config.toml
d_model = 256
n_experts = 48
d_expert = 128
activation = "squared_relu"
moe_layers = [0, 1, 2, 3, 4, 5, 6, 7, 8, 9, 10, 11, 12]
normalize_top_k = true
balance_bias = false
router_noise = 0.3
lr_router = 0.00131
norm = "rmsnorm"
norm_eps = 1e-06
lr = 0.00292
beta1 = 0.95
dataset = "wikipedia_en"
Below are experts of layer 10 (counted from 0) of a mixture-of-experts language model. Rows are named router (the router's row for the expert), up (a neuron's input weights, with its number), down (a neuron's output weights, with its number) and show model dimensions 0-255. Each number is 128 + 24 x the weight over its row's rms, rounded and kept within 0 to 255. Numbers have three digits each.
After each expert's rows: a language model's description of what the expert responds to; "comes before" lists some tokens at least twice as common just after its tokens as in all text. This comes from a sample of Wikipedia text that the model never trained on. Tokens count by the router's weight.

# expert 37
router:080128130097109120118128106158105137137116101135135131119110132099143132180139154122148125135115119116117154102146096092098177154094155125142137120101125101135105155137121145100144137116089132073095172146109130163148154114140101132138130150127163092156124089130137111088113172153118109135110083086106137138186083164139143171142126101115155143156100150141152155087130129096111101133128125156097097090115125138138113125126083134109106118116135153122156121089127159101156125080114129093094114135120136153131142112154147133086113109156070137124109097175121101096166154127119148134152110135165156137098164083086095135114097149158130150138122111122148144157114077122134100121132174108104110163129084146098130117150173135146126158130103184111117121148090090129119127125157137
up0:114153135153153122117123149143119176112101103167184125165104118117132115135144114133147104095138122156144129128125129119130165114153172110156101128164097141149100119131154098129146145152114137090114132127143164153135095176136153098126099113082095102102112106114139102178114063127135150110172127091152135140112147131139144115138133115124110112089138090101081146133118136135108115104140102120128111115101133134116081109121135182133186119141130097142099118118150106154140143091176101107136138102140152142144181095108090149192127133100129121109105130120166133121108165094135134136140153138124141115115122115136138153125148144137133137113151089130102121111126092159069136152127162121128110126090141099128213107100142130165115134181140143139139108095142128120200143162151145
down0:108095125072157152142140148167100143108150090145121129110152145148117151108100085126116148107133126106106121090117157109116092154115117154140145135149133138151190135137141126164062125107144112089148155106152094136141135106136170151161112134129127124127163077169116131095143130132167101114105124131114147144130125144161096148100135128119160137123094122163129137130111135117157083158150136142139134116128142082144165120147104109176142129134138134140122147149181088096110120165128103115097103108107123100139153140143074102160147111147092054117123131170100165113137101102121109119122109109113128140143108135110114122116092109174095154124103140109117143131182158135117095119117086109137097117153111137091114067149112142181153128142105145109142162141158143142119117154148181
What it handles: Closing parentheses, quotes, semicolons and dashes inside tables and lists, such as Gold medal – first place and empty — cells.
comes before: " |", " |\n", "|", " —;", " (", " –"

# expert 44
router:100121132127150117125100107119142131153164138149158142111173129133083109135115137117118122118111135152080138105103077110128081147078140119145105127127095140104138150128096140115148140136131087145146131154127131131095168093174172098132160108152139123125085140171130127123146146115125104119128106111095111118130120122125096160114094120157117153134134098140120126148130137128087125099123121080103108120156145159131178132113142124112128137159160095131151089114101120160133122095140143123139120110109155156171105089067140094208153135107145131138184102109161087120136174123120084103132113168130122106099128114129083130143178154121095149138120099105191110139100153109157131144143106125162110101080145114111125138125136094069132118152086149133091095107142123154140124132094140
up3:139156131151115170110132140169171171132152133158095132137149143144131115144117131132143112116137162156159130144105089107115146126155148121103122120150105140152131106109132116117133145136154094134142152113121142130174148117119139124149115179145156138110117086160168156103100159158111122144110103122090142096117100095133150154090160086105145141098092160130117117148129093133106126148162155127138141140088147105159200153130108075140151153114143103118165142163094177096100142155161107119107079148143145102144135143086131143083124090154121112129144129177144138119124126132144126072132127112101129107128120102133111097128119138086181093117160173106140106162146134146167111132129174166086136123126122107106157143125110094138131156152112137177091153179140136146145159132116159
down3:151160127162104142108138082124131124122131150124093160135106144134121145130175117172124121117096132111162156125141137139074085087098115168160136110183137143123151074121167121110140128141114103132111105154134152115118148118130110111127089124148137110178086156074127131177150162143124156131133138102128150142116111114126119158141103101091140128124142076124128090145090149111113149131077120112104141175152143110145072127106092141106107109120130109121103129150125125135139147162119079098129112155136149120123148124154161129157102138113109075145114117165162110122140141125161100148098135165134128115153158131176140126121125127121123143142112078127090142148152091107170098113151113146136100145146093147148092171137164115119115119169116176046139118138102114100138118139121162
What it handles: Pipe characters separating cells in results tables, election boxes and sports stats, plus infobox labels such as Born, Died, Candidate.
comes before: " ", " —", " \"", " MF", " W", " No"

# expert 39
router:058111129114135121140093165153170090134110122069149120091111121148112090149132137145123132116150120168080164115131154171171108150141149136116136144121126159110128152121176097101101151148166082123105088145172118123102149110076123093099128160154149096160143156117100098123143153124134139147153141136096129120116099130133128114140152151112110158171098119155127125092165120110146112126126120139104123098126150146177122112157111134103118127149144164091100138172105122110084172131170100123101150123159107140110120107144092155104170124172141107083070146150119087119119183103147140128134160125134168122153139109134151123159110129118150100099129144095122124149156131137134111133136159119148123099142091150145137138098110118160152121108150129123113132134106107132165145128073160
up0:134097122125115115196114126128136095122127143103135158098154128147171124149097080136097102145121098146128140120128181148109113089139142127114200144117147189080151156119156128120112084118167163125105156116135112129121108123164109097074158114155147139139128120174107119133124145134158107137139107132110109113129125144151147154125148166150161136098116140137169161097147111114130130142124133061141148081126129111154113110117131092093118122161156144111137109170078146171143139124171122158151144145163113155160128109111107164122133106137085155109147149139135138128123136150152117089143128099130140105127113105123142090146138122116166119095138103123094146072093133111120123172131117138139106126109111077124107094119067166133115112123150120106136122082183111116137135152148158
down0:082140156121152109166128137106170145097142121161161144116148080068126145090137132106156139103123172103100128144147108092116177140130169102141144145109126113128127118123139135093143104141136105103150104105132111135137162092135120131133149125168109146175109149136158137142085105104096087115141121125076130126160151098119110100117118131140135057109153120142093124094148183107127115111114119145081138093122120156115125103088117131098153154142159149131139152117158149116133111119157136142089099121105165111122109148148129132114107174118106123143080132092121138149130129165117121147122140161138142175089114095121148128129150124186080157144083100157102139131109157119128168121103155121160145155101129146099168137142138105183131135137110123097133143080148134087101121141171135
What it handles: Words in names of leagues, competitions, teams and schools, e.g. League, Football, Cup, Championships, Athletics, High (School).
comes before: " |", " (", "\n", " League", ";", " Cup"

# expert 10
router:112138144093153125119135149126130112125136159123122099144109121090114150127110120143146150116145134118144101127160124086126131172138154148143094077119145113153098182151116125155152131123175127120149120146129102091114121144106127108130133119142128149096115112117094133172101130136110089127140108122122132141082143118138090182139153153141139128081103135137094098134147153100102129128070120099136087081147133130157147077183131130091081064134099132115070135138155121135092112124108073182103112154093106149142134085131131122129153097115082104106160112108157125155112091145137121154082097113139143124153154135119107102116081129106111158126138096167130127148082130091087125127127111156129147129110098133153096121138136093162106098111075135134107140170133128112146156152117150
up0:127109132170114169098129118155117154050118137127132167158154093138127163142131156128139119147146113123110132128121085085121125125144078119143149133143129132135186141144097120114134132107147113125113139152090139150101118107085117111170122118090161160133120104149118081165119145113134127140113077116121141135148133187159124123117122119091183117106129131127130153140118110150128140164093116133133115096083114123120146130132166117174083095177119111104116125141136148140088088123119106159136096115137120114093155093097122092099164152144076142126130131149142147119116104090149112101138112144092113106115130107146125139136147146103086103150175160126127106120135117129111158162149102131135148108083136096221151160152060122136148129111132148146104134132134137117111143129100162
down0:106141092143153117134146115114125106142137133092165138138161132137129117131161145114158093092127121148097125144105156171126108099099137122102113130149119124149114158129156120153124150119091105100131150069135128128122084157143120151093183122128103132094159116108089129131158098108135162138147145141107107091157140162082157118135157148110133127132132130088170110084115138130175182108083149120140107102166125141119147118160135103137123160102117111148132187080131113160132134142096077102111126158108126193108097159123072118124125112128152148132137099135106128099186141143087158122111127136144144139135150123089113100169111130131125104121130089129175132100135149118144105144151108141125079137129152157134125168133106110129122169097138111156080112129134153182162149148169148
What it handles: Final syllables of non-English personal, place and taxon names, such as -ova, -ić, -idae, Khodaband-eh, Alexand-ru.
comes before: ",", "\n", " (", "\n\n", " =\n\n", "i"

# expert 29
router:134098087136177124145108092121156105159153111156130107132094131102093140169130135144104168149104134096091109117151112105127149147157096112122128049125136126177182149143106119148141114117149167098107128104123104096147134100151132077097119109159141126169119157133141142142142088127155129085112140113129092141145141130122153106107116108114093183115118116123153144129145136154105127152141104161140138130174099060127088126112140129167156146117111162170159162099126111131136147112164133123136117132130143136154152115111106106108113083131145119103157111130100089107118154137150122107132160182124097114140169115134127127116125129130108118125093136163114108124115133145121096165141156092122138186096121145131151106108081147107198142164149143084152156111119140123143087152120133
up3:127119180126169128105119140156152146129162142137117136146127116110083132094110170168106147124168106111099081129088142105077116103120111156133123179108137162091150108131149155134137129109077120141126132154147136169134181135142088170107114138110112131137135116181138084079096083121134125151111119121120130121151177151106123120137112131093129144180124114116076117153140113140144145170105135106126116146143096112153063134138145128139132120134131098125163149085122111126141107115128109152168114137106125164095136117093117135128159128110134106174124093125152127119136129123178146102134122118131109144188127136167177093136142101121099101178124083116151124162163145157114098152133145148090142138134109135095165136165130143162129119120143146155151113098130142094074117134142120
down3:141147082115137125143115136113142110125108122127156099109125135117152151142106167105110149099108126144100120138090152124163131072098112107147079159088176123161086080118162106108145168114094076131149138179112151155112180075130127121158077117148098165124136171155171132115079115142175108116160175162157125147135171128137138155120120101120175144132138107174091136148113129142154158163099146145117139115086130147094150140105155148136141115123128142082118124108128139103117112082094089123148108136100151132135144124131143118161116135121118121113133140162125084093128136127118141127168132103125134153133131126121122132108126135129105082105139146159143175133127123149145149153124084131094188164096119103140094128131121112151130134155129136171098147116115106147106144143172125
What it handles: Space tokens opening numeric cells in tables, such as row numbers, game results and dates, plus spaces before years or ordinals.
comes before: "20", "19", "1", "2", "3", "4"

# expert 46
router:077117146124123140113165146165087162095100121160140111125103164138168117102149146111146128127162127107124141110125127152135140135137122098126104084102140117151086134116118106140091153119095107125129139167146124138155116106124144128135129117080118118103131117145132103117147098134158157185087110154128084155112151073148132121113182145097110117089125102145107123130069101151144130114116131144114124101096139142114100136097117135137120141111128094178118130102117140130151133144140141144122157070152158163098102128133095126128150109193148126134122078111099173094162086109129129139140140109108094145102110121119131113162093129160142150095082125111160130097162118155118122136110166164057148112107116154148124147092110117067133116121169069155138120148144111150144140123127107
up0:133140144130121146107130132157110089104095120121107160113120158156169159136120147088132132107155123166131103137183143112064131128126173071135071130146113145119139141149133128131132143158145138107105125135151098140105117097114094109122104132150131125114137139126100090128142104157152167177141132108120089163104135140173146122139136115085166152104130108116160134153102140146150139157121140116055115132164103100103106150131129102178120127142129110161108116130123106129096101101146109105156159117127170125114129109112137131131092112117097110079154086144133114130148148174114147109095073103143150134122128157130066133108141103149110128149158146143146112102156101124128160167101079158113127119069140121163125137176138130103102121119157123167115109137177134096150082146107121
down0:124144130127108139110165148157114146121132147110114087089104123150119156141155150106093141105105151081117101084134162128126135087125123119187180161132159138129144115158139173148143120167163168144149147127094092121139101127113113127067128155144100123106109162096127132124122129132154093118099119098143128114150079140143150139102124074135096075084167090174187100136119119116152148147141120122104105143158135140129169163094101126144127152125095127095117146099110130130124129124133129099104103124111081136087149108133159142114131153109117181142094174086136166122135085090112124096134123133140138140132127144110163142148147179163135122139140115144144157127165124156111162113149107130111126146129118147121129155098124139108126155118120155158158108149084131199113139120124144
What it handles: Words right after a number, such as out (of 10), or, tons, years, weeks, and coordinate or degree symbols.
comes before: " ", " of", " (", " in", " a", ".\n\n"

# expert 21
router:168134140148165133172118123147092122143147159139135114095133138176128132122141134117135137145131128110144161125106148125115144153177103101130168113152104164097130139145167130152107117092157139151168081119152137160119182170088145048137161142107109116094140133138104154092090102117114139101166126128098145088089130152119092103150156182136169097104131126116150093107115125115170110138121148165127117141149142132142095141142109150099101106143119126143128156160113100122116087139094116137129106099127088159117186153140140093137135124106137107139121133088108170135141146119166149173128171096118152143143136133119140160142096136066132132105164126164144148096119119132086111099110117156154097163144137140143122123115143155147118114117102148098150119176104099108130158151121141
up3:151136120141135158121106132062140135158144123081161144173146106124104116125130130140113062081127133146166115161093096125137122102149119173142121104183131159100142103112121118126141171137142104137154139119130116118121144132132124071145115090115111117131112109124122180126127117123101157169114119164114133097098147131135136135080127139129134180132109134170157114141098148135157089131157153150129118109119146150106124151136125122153126132138138161143139181113149137144122112123122137132111077132161127111126153124110112118111184138120116092095121103150095098112109179150150109145124140090097098117136163196111143126120144142118136152137076124135165187140138110089132139098140063156120119098115152105124100173105109149131109142110142139096118106148146060117116135173107096
down3:177159143136132131109154126094125108116180129099130148112147125153062152122110160123135128114105087153145114127125144122129126120134116192103127139159183192122143116122117135133119147133068132150097120109177111134090077104163118104129141124129118136120160129154144126127141148180127112157117156123106080116157117119133163140056094114078143138129154109160110127095096150113159113110149135100152097150123133131175128106145128115120131142083163189147126100087152111110116131164138151142122159132154115111157104091130175122135132141131084142142096139144127141085140143143130163097111123142167140157166113123153116150160124100130153072133130083075144114103118123146145138091124081151125145135152143143134131162105105145160115133122123127134129107156131136156127156160118133
What it handles: Country, city and nationality words and completions of place names, e.g. New York, United States, British, World War.
comes before: ",", ".", ".\n\n", "\n", " and", " States"

# expert 16
router:130095142112170105112163175105098174133096139103120123150120147095114116136112118177189109144124092102096129077144129113109141136168156110108108111140131132165139131130137090164121121165172122157107101146106100153118146177139159082117130097135131138122132100113108150137127125136116121108101099142126086129131095115132123120130142124103156122098103104108112109110134163102120094117093124102104074100155151178156145119164128123116120080144146120131100153088132103144090114117120095157126155075092124137170140138124102108141141106126099089111118089105129134128096146089099170151139118104107173130130146137104133108172097116128127176126130106122168120148081130104113154127123129135097109128093128144164105110125095114143129120165109189149111135163121129126178157165152155
up0:144129154143139124117116186128124112136091113149155142123102147102118136105087107132122119135112131127116133142104071176137116141117142145155131132102089136127108087132104152098104101127107141190122099139118179144106101152175127106177139127119152111122105093135073093127148123141090092113141118082129123141112113131095154167103139169158152124104126098116138172126155137091156084122109131109109113144148108149128130135090133164141166070128137161121134117138142143121156158123121079140167119105134106124134113104087138130180117137110149106104152092123135078121137105146142150087104140111112143118116124099161095083186120150130103177150104147096108150128182134110153124155172117157138157135126088133125104143130151171125120135116132149106138168142120115158121161142178110
down0:089124114125129108124136105170160139079151128102115098107118093146157102112119124119129105148145115130117137131134119124114125166125105099115122080131107155136110136121147128120116178123144095124145194142115126128186173100122135085139126148085103137115140135057107149142132110089156120122150095138112129161088145157140118110177120135140121146172138149192180130139118138120112113111103110168110113139103161096132108131145082125120106107156152175139128148167123128141120112120085153062101114127136153086128142141142077141095139052134138109154124131104122124129126174110116121123138133139136115145146105127120116137115106158172093092152088132144159146162121163175124115097153153110102077143167100110092127107146119134135132120121149146165101099130147126096144121112146134
What it handles: Final pieces of surnames, place names and species names, such as -ić, -sson, -ova, Smith, Street, Airport, -ensis.
comes before: ",", " |", " (", "\n", " and", ";"

# expert 28
router:134118114144139114140085100135142099106135116131098130153131143099089109149119114148125132123127139098096119128123149167164099146152155124142123126078139158107103167109138115104092144143147119132155096162135112108135117118136110145165109137176148092129105162152135131145133121155169141129134106085123167132167119151139165125094143112131148133162162155105158136170188127098160127115169128146131172154138130131187158145145173140083112106122090135119156134083128127117156115102160138153071126140153091118174122115100112133171143116091125148101116161139165135148138161092121082157152129147123138132131139111148145172136146117146136097165148098096123118148173143096066141128152146115102112138093127102108172111144158129119144134195079145122110142139146104122122104127098109
up0:118130150147057113148113107124131117110134125143076153117110134119120117088107135146139169168130122121116154153149129131108173104114164121127089113142129127104086182136115126136140152118126136143162078114117097135132131101124168126154078123158125139146106101087086071118130090090157117140100129086153139138126125127127098078137116141111078161139108118146145144149131156157165100075149149133159098139145175106156154149142129118107109117154118134112151126098146097126141107085083130102149101125113105100136142130143105132129136108105118122138133129137141183077153161164170117124122102157137173156120119183140103135144146126140141134083141141116128092104128152118145110165143117162164102137110113137148157135100143168078128129102143101116163130147109114130112071170113111
down0:134122106167095128129122116123119076136158153138150113134109133167122139107129184079142101147135118118099140147145109150127139107105128144174129106118161148120119155103132128114097129111103129172151120102096112158096111135146063069129070130075140115109161122103172075113118131142133148112108150090123132144169128104088101129102097125165110111105156109124155129131139139121088122135124093128126147121148136188085124123138117129140086124139138137171125128086100142140102144155105140085126107153126121113111088156074119138094117113130144094177168157126120140103133114095120159120080085089122141116099128153143138156151149100111151156135158130116105114131130118126145080121183114118118159125142178160110143146133101156094134147145184147119097088132135128136132144145138139
What it handles: Line breaks, blank lines and == or = heading marks in structured pages like infoboxes, species entries and career lists.
comes before: "-", "|", "==", "=", "===", "The"

# expert 6
router:112149113132137106142104148093131153085117122123135138120141124132129157120114148105122123137100147135117086137136079110116159072091115177142144101118122113114127109134114151123126064157106102180147175122177149109108149120104138170110137107134113165131145138118112136104117144143148111149112107129156131146133111129185161127128193126129136106136116112099108155105080112130091154109134122150109121132113131086109131130099103152123113150162123129109176126134091150165161129075131162136147116141136141157147167091142159117122135160112162146133094086159106154165124164168091133099104140131133092142100119136114115129151091090113120121179083126145123127151124149116137086123143103148150094089103102178102123106156175107095126147154116112162090099073129095121127113108158136
up3:084132123175100145120142115091136135121107148149101169172134118159113153091134128099156109148166144136135085129132134165126111144109140136108158092122124139110134154179134124140135099131142152093098129131130162127083115122163123138096124129129093153112118092104144149099094133107145177095138120134165106178125156106119123104140131177153121129140088149152137147132137131105120099101157122164128083123131084097124135134167107124179138110091113105148153070128165132127136111077139122110166143118137146124092079142143126146159164131145133116134121146160113124136118153121183130162179080131161099142114124154141146135138141091150119127164124174138100132108128095158121120091160084164116134140126123134167100072136168082102123109164085130119115145135144130085146106120132118
down3:137152120179169124147125139126105122135122143084112152127153107114159128140194112118110124133109092109120180128097094117125152126126156150152173120141144170117096095188108117107128133152166100088145091146131137143128145123139119138081101145086116114157139126099114159101147136162141142128127077123171166166122125127161097146121099141137111155095168098154125154147149127124130170145127131129147137119134160108119127069181098123119107090152129138124089164102114147134103154127135091092202154138124128120160140125138145153090121134083108114084128121146104188112136118140114171104130189152141104152126113147141127094135134124148133105119110146137098164141132113125126132128117148133126138135149160138106099142136163139106158143151117112162163088155098146162140110172150115
What it handles: Colons after labels in infobox lists (Power:, Clade:, PIN:), plus table pipes, dashes and equals signs in listings.
comes before: " ", " \"", " UTC", " A", "00", " +"

# expert 36
router:144138099133120145159118102178134160130118111142120167135121154144177131123098106116124123143151135087123102153094129134124103093101129146132100148098149104154192108118171117068163131123124153105154143149139102128172144096148108176125126137118107146104112097136143137104126183118143084153146146112127142152176154140127080181163141118132144089129164116124149122107110097176117120129121122135139138177092132090086143107095132167139167111138134123155129146098167151083190194131118157117132137127165155111109108139113127099130081085116128154131141148124138142120101101130120147109124134095114129146089112137157115170106142109136133112126091146173121126128136122149141109129099136119089106171136127151084127134158114142141177170105120140162115123153129128112111136125170098
up0:141133122120110117115176131087104149179078104128076168119146081126173131123126108157116136135118123113121135142160110143068124103109081172142145109143105133118099119138132083145114130118134097098136113116140112094138131117105134106078165142088130135149150126115134127123151121101109107151137103153111120097114132173135109107138157140123105125149125140135125156144142105085162096121144120151135117138146091137133109130144097121150161099153112143139133124164167157130128110099062096176105095103125124159123127179115129111156125125160170124144130161137100160157100155116134130085136150142108137082151109137163134134161160088149091127119116159174142131108144126101112123154106111109135114114159116115106134092124135151088207151124130149115098192156109177110150152124146102
down0:105145158122091143143125160134140114132117121112086142130133085140147123139157126135161084076135138126141102158108090159118165151102110128110128100114147137114119111154121107144104116151093126113136122120108138108134174101119138113102149144163168123114130171186129143113163102150149162123156068112075103145122148099145100149133110124134130142126124145133122144090098115093111098095167059179148123124132104118130113128120094176147151153141114126128128141120167122141139099107127148108093111104118097124131129132129106142094135111125119090114111176097130149120129097112110111113130147142141153109079160121151067120150140185175089131134114157151151101113111107120121148138164122123132140120151107124111121129128109130136176144099199180072147149095143195137145120106120129
What it handles: Connectives and prepositions opening clauses, such as if, because, how, while, saying, plus the apostrophe in French d' and dell'.
comes before: " the", " a", " it", " that", " he", " his"

# expert 33
router:113107111102156169104118110099122121135153161092101116109150136144153155129169114174149137183093133135154120106127096104163137149085160134168077126112162141110116146142135117140100122146117139106148162103116132146134139126127117146096125156090147133128123139145155155133135108178149114139093158131134069117149092144163089163107098095138118175120128127110146109093163133202170119087115105136079124113147124167103094131090113119161111142090146133123120145095098160135161092103140168080129134117110086144135121150144145145152155144154153125145093108127100153142108095138105166079086143117161090120140136125105134137116137115080152118145096160106104114123137108080123127115123120113161120153143151139147166142170144110158125090115117099133119116120129114121100114161126111
up5:127082170118124127140146176134127166109150120146128126131131159158115144142153105125137121119122112168105137171143128140156109152081120147135146104100171152083120142101138118119175141132115069130121142127131101129198138118121132094149139147100118104153181149172156123134099165137116135155134115123119103123136135149132159119126125136167132146101117178101131114163102120156157149150150121123109110137153146137138068120094170111150134135159111170167111124095093104098131147090093139072105177112143127170158141129130114149107131141053160140125104133116094127135159092124121146104115147130129122120093100144098119128100119131104140132123125119116198133129134131140077096129108105183136123155169097160095155105113096098132142141136119077138148114104138164134122128098118140
down5:128119146134127149063117138160146144114128124132138115162127127200117156157137143139094123141152129081123143120145165127100142097089155145098129146116142113125167148126118139123140134111110151138130091145171165121106095140140147074130101143089094154146149118146106150112120120126120157143116153099147141127127158088118147137144117097092116164156106131164170110139137138128066122099140128145148137132151108112097133133135100133157107120136070112144116122089087161098123109095104164130131122122135112170128115134121214126102127121133140133128137162128127118140115126128126097129132149125165152124160085179086127134126146169099120100137124187112150120149137146152118122094098116133161158137134133149157127101140088148098146142119154139128154126083191133130171063116180088
What it handles: Periods ending sentences, plus decimal points inside numbers and coordinates, e.g. 12.96, 31.86722, and a period after an initial.
comes before: " The", " He", " In", " It", "19", "5"

# expert 1
router:157159160097128141088153153156130102099135185097123118120137104150143122154089131130084106164114108133176123146154165102156152091098083144118140137144127135111098138140129119152170139097143153158102123103139149085138094151161098176150103107104172121155101104128095125118171156162123125162156142118153141134138149127101117133146088131109088134112116077141128106147092114122080146108140117143128148134106091136133155099136140067099114139146080184134098085167155139163120078131107120122129113143135130130110128101170151131098104119145101130139132147117130149137131155138107115122163120115124123184122109134115162097126132124130125107137162130141128104146164094123124067083137086131189143121112113130134119075128102120146114156135122094137110159128134145121115109107110162
up0:110099102112103145105112118099154148130132135103141116135155098153129095112126106113106097156167110088120153145188113141112097136125135145123178111118133146137134128091157128159143138127157140142139170155134110110136156124142142185122150121108195151147125132178136159142153087156110132154160109133141135112129159154142092156149130136125103104100129132079093180125121145102153150142142072153160110100113095113141119154127108107126108134090133116197134156134093148129120108127144143165088123136111134145140140136140140099095099118156140118116130084138132166131104133120099146126140101145122142128125106160141123105116118146109127100151097140143149142148142066090092119139131076133098181195123133074143133159107096148142132130156173138142120160140177189109107120125131122
down0:108162120151088153092140083114142127090128136108155139086110132089156152148146121113141144131078122129126088146163105135139150123153125105087112171148152110118090122147127149077091184097158141121145136113137096155159139124132142141130099117119098132110143144140110105107133125114147070138129167128131129111110163130107123131133093147133100118141129123154128068111061114118109133163147149116126134126185146159149143117125121140118127147093116100116111153158112128156130168156130148177170146119132175108115148092170132145111086138067150116115181139124095104135153118130134082133141121144127122126127165151136122152105105151142110120122154184144155121144115162141140073118101134147105152151076106129078103153141100141137076138145142123123140155122106177131160155133145118
What it handles: Words opening proper names and titles, and the word of in such names, such as South, Saint, Battle, species of.
comes before: " of", " the", " a", " birth", " well", " York"

# expert 45
router:129134130163134170113155129160098142087155141164095180119134140125169144134105124140090118143117121116160112110170173153157093136092130164126153122118127110141131116106115126181137098097148110153139141134123145074135131143130150158166161135118161117095098080106089138119113119097126146160116123133149116114129144143162130135114094082127118145102185117160135158100109107129125118122201153104120139092124120129102142097137155117126100139090112136174166084117175114135106136126109111129144112121176147133157120152144169116107093161115147147160113176169171119115138070149149135131096135115109142103115117158151127147141162124137117152151147097148121157107177126158162095145106108140172138117094156148115164088142106109142135100104130153094111114125094121151109119136114123
up0:138046114148123133151147159117077147129145154158164122168172146100153131097094113116141101148118080135134072098139105125119116141139168154138114125120113168124138141100136152119153104128118120129109164122098124133097129146117133127141142085127168114144129139120075166114134113129128122167139123145134102119107112085137110135150108111100153132133103145143146105128154105115189133110101160162122147165116148119114093206141103103125162110132136128161149124134146108094134102105145113126108143083197124115127153164122109132137114094149082116127086122115128129092132137152146161101141074119111111132136087090184134131120105169083120134134111103170146136096116112125097127123130127074120131133110166115162146134124191169146131118131132125121136115126129132120101169103097124
down0:126133159132166095084137100134145118141103167128093126140109154107112143165144134147144117144170137128159121120096059148123154106108082104122111098092098096100150102163144086136089138118159107142125097134125177120131127136140151115070107118109129151144144147106164153121165120105119146115134128146134162105146156124207087125077111121115139124118087165110122134109119160157103131121054095097125132173107106147155129082112166113131106138088119094131113094124144162143137119164135135149130130154096092138115120081180135088144090163110128101130151121094165139145099142129146129135155173113120127137145132131115146136140144094117136134125128099089131110149163127123122139134121165132127128099098148137098144138167109111161119134164153133122126114137143153079134152168150129
What it handles: Prepositions in running text linking a phrase to a place, time or group, e.g. in forests, during, from, between, across.
comes before: " the", " a", " his", " its", " their", " this"